Experts of a small language model: 32 experts in each of 8 layers, 2 picks a token.
Below are experts of layer 2 (counted from 0) of a mixture-of-experts language model. Rows are named router (the router's row for the expert), gate (a neuron's input weights, with its number), up (a neuron's input weights, with its number) and show model dimensions 0-191. Each number is 500 + 50 x the weight over its row's rms, rounded and kept within 0 to 999. Numbers have three digits each.
After each expert's rows: a language model's description of what the expert responds to. This comes from a sample of Wikipedia text that the model never trained on.

# expert 28
router:530522491524499529483508555532443441451505465593494420486433467480511565519530575466616445603492496476429490488574530568509526464552514489422453530534481454523495535487510508615501556508553450533480432516400542499416472497576552577459558568493562557470503581475454481511476568495453531511428482405474522543509467509518433403585465462581439504526544558603490490449554472426580466485473448484511416435476475517550450527504530489500500499536529568549579480457461525535588529514565491518499506463562553574520521463397444512413581481473464360530594555465505582467628549533436559563
gate0:583508496459518474533500586478556564418534540655474501509522565414657479524517578488500561452517459546479539561480450490481570586511514509473499561480521515429505466359525473465455515447488514531499503555398471489411500497501486450539499512457570461491481599473474503427545518464452548612531492441494513497529555488458398423635551472394475477519578494517473451530426505517536604472440413528436527481533570446591552436514446549483481521481501558464575489528508556494363450569528482527531489452465476526535430500452503492461481429571565477493505498489527547499494608535484472455
up0:485430485549571443527532498476529422498434519462486531479596451495597584442474566472480529397546527440455489568454397496462593563417419475465515475520470492471521642556489507451494523453508504530582458464465475565537484522457583487511477452454524482572522467461470472431599398516581458440533540497497518527463435433557470538528533503483498397489510571515582467506546616440501531522605438492505503535410511523553592575568551474623469475496449455472533515539520474456544485498618418491578500462478540460498465524455549460614447518512504440541481408476537551534522465476570503499
Description: Word-initial stems. First pieces of longer words split into tokens, such as crit(ically), cons(piring), Comm(odities), doll(ars), Col, Rec.

# expert 1
router:533501465535559533491537475505543476493463520460503502507387426507510520556489541458463491406426552525489506546521493425544430414502476456550424480522494525520474520396448457404433522520476512576538495437585459533567474594601412513510499477522455470471525461488478558533552582491518474502463417471445539334520534493528506524411504428512516419463522560481506544475504554593518547442496575432458563491517485476548553479617537544473391462591487492516533518592397521463509396468496504537511551575654442517511545416547547547470475488451482481511534485438539459471535569420437428532
gate0:498487462469449529487546574532480557471410485438459509431427522419431599506537403501534589439480551509474519481517526482540494429426449542560420420391490553514382515516458398492505545521548450533477477521507411478545518551524492455513494384517530587515530465547499420493521529559481526531527561457431519472483543567491465490598476450466491543411498408462430560483532546462452538490501522516485576482424507433514517371494432447511515593479505572461524484548605401456501539517520461533572488582417532477522495500544551482490584496517618438543553548488464486519533505489528452645
up0:454547548535470554532527544537522536561426517394515412435505526481487535518546541579509494428500480489490458510570515500479521558445426545631482450396480482572497501533487547550499519540604536550470536536640457566527508504505491520501457479578551510506543541437484495515612488499430424524585560479524480573461470531461357551458496521413517473474474451434556523478465559541506537513471434492493460550508524404518391512456441502541634491371528459432510513493525470475457535525417452494527579567472545442566473446414544536586545529570559446471587597531516512471531494516557500518
Description: Word-final suffixes. Suffix pieces ending a word, such as -ing, -ed, -ist, -ism, -ical, plus some fragments inside names and table pipes.

# expert 15
router:505537555499543505453459502435505502445425490434534528495567385418515593492473458604475445473464450566537518410464489620448436468442486507517597539519513515568503479506512524520516485563486469464405476481453461437539411574371509543450487530477562428496554504464504522448554511544467532478421451604452480518529464439505560566508508439443442530516442532547380524532547418446566477499496454513454421424569458469510487502576611497449472531490554492528440501447534485486425536516466541560528493467563493465385593436496507514488524478541459566367536490563476441481516419595546465457
gate0:540484481484560452485451491491492417485505469453556487529483442450497481450531458489565473475471457524472558475511438488523522570452538507489498528480583384506476586446495442503493526481531504582491513365466512596556419483393446555600577579496494423516444552490537507472486538475573555536410507481504502572450468443463553490401641489563472489534477374492458596509592483470462526473529553493514470538519487531563555472450550481436475585466566491530579411361490468463459519472503431495521489443528522493415591480511515529429517417415436423440465438437520442527430424479499493546
up0:595582500397491524502515468506449449500536456496526457488557482551574531521619500449502586503463521560512512435481492424454445541480404463517468487482479416441446538602432519551573452426401549516481555573548540507464496484477469567454543521457531542442450440448489527496466470477409522490516501454547411445538616486499491413537531410448497504488460601437530499538531540451450541560499529460445439428471531495506451540434470458558443461511506442530550508577546533454520542474505568467419478477461537450485443526477563576603489403522559571567521539518522641428574564507587559537
Description: Title and name words. Capitalized words in song, film and award titles and place names, like New, World, Grand, Rain, Silver, plus nouns like life, death, home.

# expert 7
router:475436454547508480487530474539460417463528454527476463521564441568519490530550538519476438513511467518440505519460576502560483410477517428455466395573420536497450400586402488453562467512551452451585547429571554474473449547497566562532518489477582447456565470509493424474463563423506513532368515499514510468480469560523441521391587529464472418505501487526522604501516530578436490497448447450418463477514443426525528548447475545477563411506450549580580509580519557440418501486562518464501492549424447607514497440564494517507411510434506553451536450452592440445512433440475533476
gate0:501470408535521401510478456478540400493444439579566564585518494496455445539437466463400489577506512514394516522411413469550454431527537537547488523450480432455512448501535451445481474587470428485442455432511508449549498460495488511490503480574525432549419509498532567504479491534463491331488387490432479558459453463461462511467453475462415535549537511541470529581534445481422600514518406467448472559488521535590570485497522504582442515519441515505461527484465508482537598439509495420553531509477414406561414524466527398480463448534469424433533507421461500486487577466455544515
up0:410496528464562544416456554508571544480505476436461448502485509591504502445558561541488461378455524545568554451541502557506497514479487411449497612509472545580619578471499612534503571523511562476522484531535617482546515528599468443525466492457446496557567573471535438487478517419557488507515498454540501476527590492461540540521472551482531537491506534480489426446451528455545542553477561443541516517547449546413512540398439443467531408467533492523499515467463560453575444526429574584419435508535526468466561525582489466473433588491573561591576442423467527590513511488543550436
Description: Space before numbers. Bare space tokens just before a number in tables, statistics and coordinates, as in "density was 2,080", plus stray encoding bytes.

# expert 2
router:394444473430457489497441474467495543575476556403472483567526395540486435572517483481506557429444441545544530502514483513525462550470526517495550531459542441512544483499542581492486436448408532465489496487560538530453483582469454554504536466523538516546538435517591611521512455487543505581530542476568465484588474412437487503377476421497487552554516483349490488543431448452512557546541476414505513532517596515519474503452463436426525518394530464420542534589548524412537495491521455519397569596499583577479519534598507547519481467477498532477498473482430412571426562516584483536
gate0:569512517544504516456443493482558594555455606572462483581458549513437536483528457429561542493463508441450504521532565646466362485475596522524489423499371422507469462494453542509599426516451474535442481465513451472510435464439510458488519490439592393533503455526524536433497542469489513411474468481541494457455502474376457547542524536511494550486500480476447428471467469430477566473556446549458501510444496428502533526513506482457475457508477413522598549497557486526563504465475474497484499569425531489563554611548400533484493426465515586516467443563480471505525586498370420447
up0:420511547565497481510496535488515532481409505544537423517398498505466526532528505552567513554503428431574511614557464543480439499486503529444572564516463588524499482493533552505465461520475496478517542583540510618423492481478427523512474599457418497417535525571512511517465484475607467465399501455433460541449522472470582523447550443502517538585461456387456435582516508515533481512495523541610438483643579372599507505586463556514473517493469460555428479457576454526590511516478500456532436491447426565473502555507497469452442480480409467591522475477484530452488546522501432421
Description: Mid-word name syllables. Inner and final pieces of foreign place and person names, often in tables, such as -outa, -ly, -ory, -ano, -way.

# expert 18
router:492447472462524480570539492442534450467417515476442433449478445509543511493494537500432546495613571460452541486513487516526482611437469490561544564504452508472575564555563466469545460565497435396528511615502448577479491442524576519548469545447432445461571505474488535475437517548429450521543553520564561449473564435546461521491461541464495409530433528434528440616489516532457485384525513543549433467501520439518540493510520555465455514579499448511455447355380534545470541448450413458566526483427469563555502500429509523501465554441589556480520475429461583466410558520540541556
gate0:554461539529481494476455486511498460565560483513372510478564438617513436442468456588497453499455499626552515553562481468559584525536432500466504472441402425557442431532546442598644612536462497507501498483513465435514470492577472479534543499534467559385550466504497529428496477497433475525510534415513509481506428561521437467480537426485416461569621542540424492515504477503393493519475546518510478511493473440536382399501476512492494499474466449558489446466468593475481540538534435462375495529447443455504518457530517483518500532442484402490476412530581462516500545457540466439
up0:506533503517561505475411493529518508519555597473490522496490473423515422652502579420439521481543522523452494573528527499522512588412530458454537425538518498448594525464414480496436503531467454450576541491532472500506516526474521456445446395544555474537483492550493517548498542552489564570458509557551545537519497546560484553506465512432598539466557481453603567451498397487472464459428467518557517473464574598406556558595492521564567513424478554533469533618507402449456444552440577483450470536563563465507460495461377441478467494540506561476616503535456586458446505541482483497
Description: Table cell separators. Pipe and semicolon separators between cells in statistics and results tables, often right after a number or closing parenthesis.

# expert 10
router:454462492532439439480421547612619506447558525492438460514526497497526487431591546546432491506425532434606517546475393534545482446557528471564587497474531471496573584498425500481471418520538565448514545562493432460470566490466487518562530539512469520556503446478544434455525550438576535483507571422516536542548547526486529523512525496499457501522502497516505508527407422570486448432473529467445484458555518430364457555463382459556488502495467423454544525537474551483433554518490556503457500568561386466557446573441414493610458415471497477473489516597526541493390468521444442536
gate0:528479484488572477555388530466507460517457559567530468479548545553551527486490450568434463571548469500495451553540603433342504447505505638484471536464434475531498574446507477558512519538513516583500509438637471512388572477476465458481538494526579466450424475444623494450479558476526530488540461436474539577481410496533497560457496476515627485573439566489519517467479480526547445542469460523482513516514474521465475477499469487440494521415407443540631457482501455472434470533531426491514503475501488512396472466670451473507571510488498510505389493487482478560426446483468519493
up0:527566480463483616503543464512465477516534527485488510501492470441426493441506538415485557437533491581529526556425431603586477494462548524554489510555510578394463456595469532555430511484515451485437537506399394461603556530478492568469411540481487559573464554580489526537519438458553493559604495503514460456517562432472468513492515550468407520547557527614461381454419478421486516502572501399503453527488529615528549501499505571477499496479552508541416520504455500487551634427515557539473479524560515528489503548519502454550403586461467544470502550539482449480590458571509487487
Description: Infobox colons and names. Colons after infobox field labels, such as Founder:, Edited by:, plus first names, nationalities and UTC in lists and tables.

# expert 5
router:489570496474518478550510468553546491425472428566494633447486600508538451473464457528545457492429466502467520536487491428558576576596560566523442502534552491484467493537459477534549533416559523603421453563472615634456503431565532413399549461480434557478473585561451530463484464511520498524477537403522456443499575499537467433550459544536496530449453491513486545429559401459493571490576455505457412551454597377472494516552566558464496469546441464532496506565559406482499519612491497404476495467472568458498474463466527517514486526545494527467468503514473523515467449565487577454
gate0:464603523481498555493578577547496466529555409458442535462514505536520442441530475472486511408483519452565546602521518475531539563534489394494385612521542572449526529496478443462555527539465471500514515503579609360519575502501473484544500533516441629538505550495494483447585493369519513458395438510571476515515468557458516546392477497570590547470406467547565543492545507445463579453513507470556497562530530484486481492544548487548456496457470504560428461437498392537464439581429459553513481498474439433502523583443553539549492479534500520465472546535504460568545563589497508471
up0:495475564454411505467394408475473398497410576583585518467535470453579486574535538501488431551506584474453419487493551516513510436468522519492569517543458471533574397454545558533479463521594525481439521489424510520473458468509456519509501450511559462440585490513494472534456493496579530580475457480455408490511565436490494531644490423425444414566548517527504468480444485511546386533538463500533512492416545578452517515440519524507536531557580532504469500611529491522462469404491446437551479603553504512475459453545456535515509490525544400589518419537450545522518484368448464483
Description: Capital name onsets. Capitalized first pieces of foreign names and acronyms, often after hyphens, brackets or pipes, such as Bal(uch), Dh(ondiba), S(alem).

# expert 19
router:385534371547519406436504515469474457527618487481444466506479457442544561553505501472452576530480538511473442494483482553515538446407450398560522547517557478565514531595463522550446543486534473563498534500437452512538454470546423460583571576480559533476511516521499498498449443423523526481548428516560463567566576487526523513456574483588416487575570457451550558505490544606505463548464610466446509495530448502420512532492496512538417445459444454499479499486466480483502503382546491590550563432498436425495498551549422427531437514427547560383470441542484502501504555406506476455
gate0:466500508497463463514511590578498523421535506576477509519579442548418498535518488538520580407420493534548524491482520524480515552607529537520435511542484482495499528505481468512555414390462501535524393497478441480514545495421453557598555592467505542502412571476434568534518500533503484461464448508585578521472590604464472542506477471458527494497473442619456410506543541591303500515586552472455616575459530465485498438530538552460520554485543491538515525593471451585543558556530523541588446535440534528480500451561566504470496516450454543523468556526437504441496540531556511536
up0:535490484535444531509494435401523481536543449374561532469382473465566519409481460426555521573608514426452482532545461495522514506403418463473509465485491518479485433479496510478421496594481503445452546484445536469425505490572501443427441399533535486511578536547496401397530525504527455488528468446423430502556422459514463424492568484513447464506592483396505539499526514394564494516405449595508441441517447519461466523468523423508443438483425497546515507400516515383438426444469498412450531457521527424517528537506533461474475447512515479475468480479570568585505501430486454554
Description: Table and list separators. Pipe separators, list dashes, semicolons and colons inside tables and lists, often just before a person's name or a country code.

# expert 12
router:533558530513488526410493490568485553585499451528482426496477563525523486504517544508570473498531531421460409514519471543522525431462520505444532401521581518494489401521470501521547476479446510422501527421394498461426562533520570460477498494501419559473468463576527427444454483551530475534457598537526466503490504627489553483472509546554556575452529542462519497357575499536643492411505391474543576459490539514505542429532433497513525508567476426511480513571459497464418511491339576417526536529541474505498572477571500529461406527492599419514535545523494529449557585497500556458
gate0:535529491543526478595508432518498448518590503506488608521439485523476538426527502493420498603495434525486526506538492495526518544463493559396445474400406430545476491457414473529521561447520387404512615458458505522500490520443473576454489437544538544429539506504523491424435556507467542500486632553522404471435492547440479453464514481504427507486483593487481466588383517510497429474565493496449443509462531427463452589500438458592471569616475560490384507555423538492503461551590540566498420498478433521466529535534485527536468465495478565519471491462549491517601550434532474482
up0:467422560400478449506480504514527428487428564445514466525462469448375464429638409475513517402487574433544499464527506503502570387500494457509494499519545529452537443523527524468488445561526506569556480580430491486450548496575514425515469507543462480551488541517427462539430468561536559458503462491508491444514496510521478545535479455564598545477535450526505522477564499487498414602367397482431562516552475480483465440552567576553490519382523497513581584491471442458524587451444499434476545468476568573498509414443500445502491508524577441507501558575539526489455549642503497515
Description: Months and year starts. Month names in dates, especially after On or a day number, plus the space and leading 1 or 2 opening years.

# expert 23
router:484483507429516555553514580485375528508503543520539530537495431526541416385547487497411559458494477556529560515459429397513540461564511484524589479416530593527513495548426518506472471520505553397482557488480499542509494433494454517445497591473539622492424468390541480496579408483521547508538487455547446547555528428366470488429463499553523520507458403319481496508450493429533500550469561537491426534488485446477524535515465459482548520441460480478516486432505462524524454528547457510547509495518464545519558576441518406587543488485496539516445631522567526471515476425461552426
gate0:533592556566522626538532558490499507519566488543518459573498432524506447468538470462523546508514484422484581520404457469507395504451450514599510528531506554561515437477548472458564485603506472427502464493391426461526432414502472481489426532498506521520510461585533505490576489451523469428391448520491580499419464554465518531482594482469585525547513523555534475487487395465458442509538512508599442511529588471503544481527519523465500419569444462426558538486452486501436435572554501546512554600445543423531526497459520501570557642513400483535505466431519529507627484498530470570
up0:500463509499459454559500428427528504426586523564510434500501468514595461471503488536491510464489507399521547546462452424546453438576530525459540474518460518523618487582433411428519553562486432536503491511614447454582501475460540514420448537456516526350441557505431511465528448596505495566508584502509484466468602469424537472430503502462591551439482541432492493497476499512539596522521504499554489416471487471450538370586570614498541490525391484501498459478532576544509509481475480452524516585509444448561438507550557417520496436503530406511450583525538452472460481437513548531
Description: Name and taxon endings. Final pieces of Latin, Italian and other names, genus names and country names, such as -lla, -ana, -ata, -illo, India, Japan.